From a checkpoint of a small mixture-of-experts model trained on Wikipedia.
Size: 13 layers, width 448, vocabulary 8192, 60.9M parameters.
Experts: 8 picks a token, a shared expert of 128 neurons.
Training: a variant of Adam for the experts, 420M tokens, 6842 steps.
Below are experts of layer 4 (counted from 0) of a mixture-of-experts language model. Rows are named router (the router's row for the expert) and show model dimensions 168-223. Each number is 500 + 50 x the weight over its row's rms, rounded and kept within 0 to 999. Numbers have three digits each.
After each expert's rows: "mostly gets" lists some tokens that are sent to it at least half of the time. This comes from a sample of Wikipedia text that the model never trained on.

# expert 0
router:563568474427407421430557540466493485569520495409557497432450427561545464447461445528570496534570545493560444473459423492560425515578453552436582568484493521549546408494
mostly gets: " Votes", " Apps", " Years", " Candidate", "present", " ·"

# expert 34
router:571561510408449439434526509485473465589493535452575443421478445561543418439455497537567511504550507543577442508491411536540428527584479547466565601460472486570574407432
mostly gets: " last", " minutes", " days", " fifth", " majority", "Final"

# expert 45
router:597572495375463493435545529445481477571522505436600485465493409575526435406443477536544541482550511534554432504516423508530460523567485552448578574438507488543597416469
mostly gets: " Binomial", " operate", " houses", " provide", " However", "oint"

# expert 31
router:570580490407446463422545492457496413523509533467596454452478444577568481417469460558547496506495525541566474530471440503543470538554443541469561596431498524549518399439
mostly gets: " dist", " get", " due", " higher", " among", " ad"

# expert 3
router:586557453381410459420574501452486509558518494447606490436454412577553452435476486570516515514552514536546441519512494509587460534546461553452547581424467482523548447481
mostly gets: " what", " there", " sq", " Apps", " Bah", " too"

# expert 48
router:585592523423420455421548519449469462557537506431597508458437454570545444410458469558571538514503530516587458492511442513551466526566477567463597574446537476556558394452
mostly gets: " president", " mayor", " professor", " Minister", " President", " director"

# expert 15
router:597576516401398440465534543488456472561495504424587495429515408577544429457464466555543476531557511512554457475491438518523429526544493567457557572452498466521572450459
mostly gets: " came", " themselves", "You", " years", " MF", " been"

# expert 46
router:601567480404422442457562549438487451599509509473615464431450448568553447422431476515576529512544551529614427491512445503555435543562469545472617575442494459541581414459
mostly gets: " employ", " want", " learn", " consum", "American", " visit"

# expert 21
router:627591489410423454430557510477496469573497512419607468422472428590555447471461455555559499537526533519561457521475443515563463543602475542479580602435516522489573421493
mostly gets: " Genus", " 1980s", " There", " Moore", " Authority", " 1970s"

# expert 41
router:579575475407435480427559543455482443580530492440593472478466439565531445432464475544564535512564532536554450491469431502543465495582487553476561623437512455574589427474
mostly gets: " Middle", "Personal", " As", "Scientific", "inc", " Edward"

# expert 26
router:552583492411424460443516518465489471576438511457626475459507410575575430435452495544555488524511547536588509507474408506572456541591484557475565558448502548536557406452
mostly gets: " inst", "Pe", " aut", " ph", "ل", " According"

# expert 25
router:625579493398433488410547527446486465558547502466586493458494434591584469445444464534593533523536506549565476495460428502551442513559519533475571608447494517539547441474
mostly gets: " According", "See", " ind", " Add", " Loss", " 1941"

# expert 29
router:592559482382455477420571523442490464546527500477589458466485427591551438424478499555551529509511509550561438515475433497556462522555500533462574602419497506554546433457
mostly gets: " could", "See", " need", " depend", " will", " among"

# expert 42
router:589552492415419488423541544441483454561494512440602432464490399584556446445467455541555513484533540550565434507518421518543440511554500566465581581437473496553558431437
mostly gets: " However", " further", " suggest", " Li", "の", " 1960s"

# expert 38
router:587582505415418449434544519475472468589507509454609439434457424588569450437471481529559543482512497549592477506515415498548425547567486539428600590451464488554572423475
mostly gets: "の", " one", " which", " same", " Carr", " even"

# expert 7
router:580604502416438449423528534505495468553502500428581512449436419590550441440449469579541525545573537533608483495458424514547436539582482574435562569451509456550550408482
mostly gets: " such", " what", " Apps", " JPL", " if", " ±"

# expert 24
router:586562473427418454428546532473492481548523476443591495460464438558553428455419475541525490549547537535572475493481447511573414543595486545475556600433525492535539432497
mostly gets: " According", " Died", " critic", "According", " 1949", " This"

# expert 49
router:568567511437418440439520523483489475567562522451556478429478438553570424428435465574568497503556536506600449520501432501522441542605486551444571566447512464541576399469
mostly gets: " Binomial", " had", " has", " a", " have", " an"

# expert 52
router:566590509425413478445540556471468449584529505424589500455475446584561427441473449541561510484530542532585449519467464492540444506577462550453585589459526469536571411459
mostly gets: " both", " region", " Classic", " state", " Cup", " Prix"

# expert 54
router:575569502406429444465526545464439476539565522461571465465453433592544435418469479557573513511501484530560488506449431482535453522582461551453567577448519488542581414460
mostly gets: " began", " opened", " farm", " six", " key", " planned"

# expert 5
router:573588481381466460465536536449519469571476496439560517455454436572540441477436425545561527502573541513554471512478432545551445509536464564485565544466568491573538431462
mostly gets: " such", " what", " very", " Years", " ·", "′"

# expert 58
router:566568531340432481446518586491477494566548542439568450460450447569573436432456470510557506506500527520596491522501420544561418529536453544441561561450464492534558406471
mostly gets: " After", " published", "After", " different", " standard", " offer"

# expert 19
router:546585479438435427452547536494489455549487481415573488440424430587561415476428477565528569525491534565586446506487412499547406531590511574434570556412521540519580428503
mostly gets: " this", " like", " varia", " *", " Animalia", "ona"

# expert 63
router:539586482360434461431514554484476473583497502458588466451476470571552422409452486565551501482523516539594459531514391527546446497559489573445608549438490480524590431460
mostly gets: " man", " standard", " Secretary", " head", " won", "ure"

# expert 37
router:606541560387425476417551519491428489586476502451613450420505439562572478461456477536571543478555496515601463539514424531551440534602462566490571554429474495542565408460
mostly gets: "Personal", " latter", "As", " Grand", " body", " even"

# expert 40
router:600561530399436472459548534482478464570517503411598464469502427569566458404428480546547470519543541547568471518479447508565448495546491575462546588434505478562593455469
mostly gets: " However", " although", " sent", " As", " when", " published"

# expert 28
router:569576484401451443433520531469457491562541520428587434433459423555550429399455515570575536508548523551558449496451440508555420508586530589442556577427486537521535406474
mostly gets: " result", " she", " ac", " n", " k", " done"

# expert 14
router:557564497430415438425546546471466460543482480458583432473502440596552454455447435527555499529544490515546490478510455523526433517568508576500551576471500469498543414447
mostly gets: " Coordinates", " Animalia", "ele", "Re", " Format", "pro"

# expert 59
router:565604560357440478447549521476444492563540512446581468453453430568546437425476480547587497514483530556587486507499401490562430503569473556462596556475507487520581390476
mostly gets: " mayor", " show", " book", " bishop", " Secretary", " story"

# expert 2
router:622608495422448464451575517492472466572489483406589494470487420566544447453451446551559514490534525529579445511450436492575439518603465558446600592416498475524538412482
mostly gets: "\\", " Votes", " what", " conce", " Historic", " Turkey"

# expert 8
router:584583479395424493414529549425470434587514478411609484467500409619571461452437462541565520528519533575598459513517443495564441508575491546466541564414468498549527416490
mostly gets: " Succeeded", " °", " MPC", " lb", " what", " Jr"

# expert 22
router:567579486424411456443540537448468495578522504484557462471495394592576456440439461525570480506525506524604489501480447524547425505607480576470588577433505508530526431468
mostly gets: " Aud", " Min", " Ind", " Su", " Dist", "ibi"

# expert 51
router:594593469382423447441540547473479450556566524431566509469477428578574445443451511558537532505511531529589474503509453487565440540564458538441570577456514460560548414483
mostly gets: " many", " some", " several", " hall", " countries", " new"

# expert 11
router:596586484420426496474528527469508455529518455451574497481438441553562408455467490591561539490540476537558461541483382500574406514562522554416584548489467519514571420496
mostly gets: "′", " JPL", " New", " Animalia", " Occupation", "″"

# expert 39
router:567582515398452477438545532462473440534519517439596472469462436550546411402441473545555529483513506564594467518481403514558408519615496564465589571428515482580568401445
mostly gets: " last", " require", " ;", " changes", "Scientific", "к"

# expert 60
router:550586508344428473449535563457450487591515498455600494455488458559560425431451468543558499469491534537634490491505426529533433503558469537456561586446498481529556430471
mostly gets: " man", " After", "After", " head", " published", " won"

# expert 33
router:590575526408444465418546507478464449547480517452575444445477450564539461427430474537548477518549514533590476518508449503552455501545512544468552602442495522540578413476
mostly gets: " Phylum", " more", " twenty", " Authority", " whether", " initially"

# expert 35
router:571557515428412470419530532493447459544484531471585435414476438587566436456453476569545487486573508580597490478484439494532439535575482583442595586411495507526578426449
mostly gets: " amount", " probably", " Phylum", " Mean", "omp", " more"

# expert 36
router:582563546418435475426523499457502456560502537441548462408513446585535436426459499546543481488542525555567489499483407487539430508560473547459575609460485497563602412498
mostly gets: " all", "Final", " whether", " TV", "inc", " each"

# expert 56
router:621609494372389479439546546467451482579547521434624489449434433600557464399459500551561503535497532528580475504491429520551438521561475576454594583450505474551566375461
mostly gets: " Son", "After", " After", "ez", "il", " after"

# expert 9
router:594566488371426484446531541479492476622497497466559451490488429558543461434461443578564525494551482533561469472509441479541419515563500561462554562430445483539558433443
mostly gets: "°", " JPL", " Coordinates", "″", " yards", " lb"

# expert 4
router:595547468384415462443546552465508479596521508439570506461506430586550439452443450542567516517590507532583467498471417491560430493562434553436568573426508462568559449475
mostly gets: " such", " well", " conce", " Candidate", " MPC", " refer"

# expert 61
router:557567531381435473443524550486468478590488493424602488466472436569546454409448474553557487507496515530601490528490387522557426541573468558442579530433490486531577407462
mostly gets: " man", " After", " head", "After", " won", " founded"

# expert 43
router:580592496415443443453565537432471451585502520471595440453484424566563468433490438532575495485523483526616471505506426524547438528608498583442563573439485453554584429445
mostly gets: " However", " addition", " further", " control", " Chief", " keep"

# expert 53
router:569589495413418474453531542463463474547509499427549461414445454601532424438446490566541486494538530542576459501475459502557410534583447551471565605472475472554555431480
mostly gets: "An", " an", " join", "rupt", " tri", "irm"

# expert 62
router:558600488363433491451524520461470454573486492468603456439459449555536454439451480562580519495495516535605485490490405520551414513581488552451594554435525489524598379467
mostly gets: " man", "After", " won", " head", "ure", " standard"

# expert 30
router:574558497433416443455564518459460478575539503469605444469480449556560437457468473537559513484546537552577448533520460530560436514565472573469567602453489536541522435471
mostly gets: " year", " months", " less", " entire", " Website", " days"

# expert 20
router:560556479378446462401546537492484474564513492443556478434472429588551436455416450540579497514552537545556461503487416540532422546560465543457591580431537481510570433484
mostly gets: " Genus", " Phylum", " Died", " themselves", " Rank", " Tele"

# expert 1
router:617590471408461440405584533444486488578543512440590420454501422574549451460455476543582521526558524556558468513473424492528448522554474573476558526448457434544535448463
mostly gets: " what", "\\", " \\", " birth", " lb", " such"

# expert 44
router:602581494401428473417547534442452470590490506450617490477471441549535451425473432555547528504560519551603442516475409498553463529561483584457577591439502486556582397443
mostly gets: " scholar", " government", " Mans", "box", " Berg", "cap"

# expert 50
router:571569505443411440442529560465463489538550511454595460438462413579586473451460486544561487496541541524600422506475428486536441528585473545483585580449497468543513408471
mostly gets: "from", "ici", " These", " Binomial", " recording", "ci"

# expert 47
router:596594526413424444414552533457505469567499492472599502439446437595586424446460461530581520482544547527580452481506444504543409536587475556492578578422475491539576411468
mostly gets: " film", " novel", " book", " Binomial", " movie", " paper"

# expert 32
router:581587534431422456445512482455473468577504508450564446440484429545530458441472490548543494491529504530590457504490407510545444544565464583466575597465494510540563414481
mostly gets: " more", " short", " episode", " less", " dec", " anti"

# expert 23
router:582544491417392444417533548501454467576483472460611466439491412603544435449439471592547510494511531534551456521462443520546440538568486560430582578451531515541533456473
mostly gets: " remained", " Date", " Genre", " Coordinates", "59", " JPN"

# expert 16
router:600551509394435432479561553488469466533475510480562486432451410565592431442437496568592498523525482546607478463476474492548401506587509558457564560460528518528582433456
mostly gets: " code", " Singles", " des", " c", " Ba", " born"

# expert 13
router:601551505411406455421560537449482485597486527449607464454486419593577431450463462552561509541507499536554472467475441486534459529586507599477567582475509538553523410437
mostly gets: "′", " MF", " FW", " part", " Battle", " Title"

# expert 17
router:580580483399470463424551499468478477571516501444598455468439465595569416430452462543536510518505520538542472495510446528525478520553485561455566609447539501504574433456
mostly gets: " Animalia", " exc", "See", " classification", "pro", " co"

# expert 57
router:578577518372425470443538571488489439583501529424616478461440438592548427430449488548545488513504520540596515531481410513588470510565450548483555545442505475536558421498
mostly gets: " After", "After", " initial", "based", " man", "dy"

# expert 55
router:591558505381450459457555532483485470563498514451618493453452453573546438421461450570582499529509517511591461519488430495539440506575444546452590584464523486549547396486
mostly gets: " different", " important", " certain", " against", " separate", " several"

# expert 18
router:597563489387423446431551565454459449580489478426583495461454434567588437458428456529532500509498516535559496492469497494517439554588502564437560593466521551510557438475
mostly gets: " her", " Animalia", " those", "born", " themselves", " still"

# expert 27
router:568585496412449468428546530453465478550529512476584475460478481572543444451454501524553510520548512536591452505472423504577448544579451545466574631445475514526565427483
mostly gets: "math", " strength", " power", " Died", " ext", " ac"

# expert 10
router:567574454372455476473542578479496430571491498443584474441488413569586478425448457561536508473523496523553473468494426545564460495550508581469574588475481459529570434443
mostly gets: "′", " lb", " el", " according", " UTC", "″"

# expert 6
router:561586449423421459423554508480523505574506486399560510459467414571570425438417447523520550533541517498601452542468417507570439533613481567447558554436520520535601418471
mostly gets: " Iraq", " Democratic", " JPL", " Votes", " Denmark", " Sweden"

# expert 12
router:584587498386453439444560529474466461570484463450590498460486448612550425435472485527568525467533500521571444463500449484546455537578477530468559584451493532536519420440
mostly gets: " FW", " MF", " Format", " CR", " IN", "yo"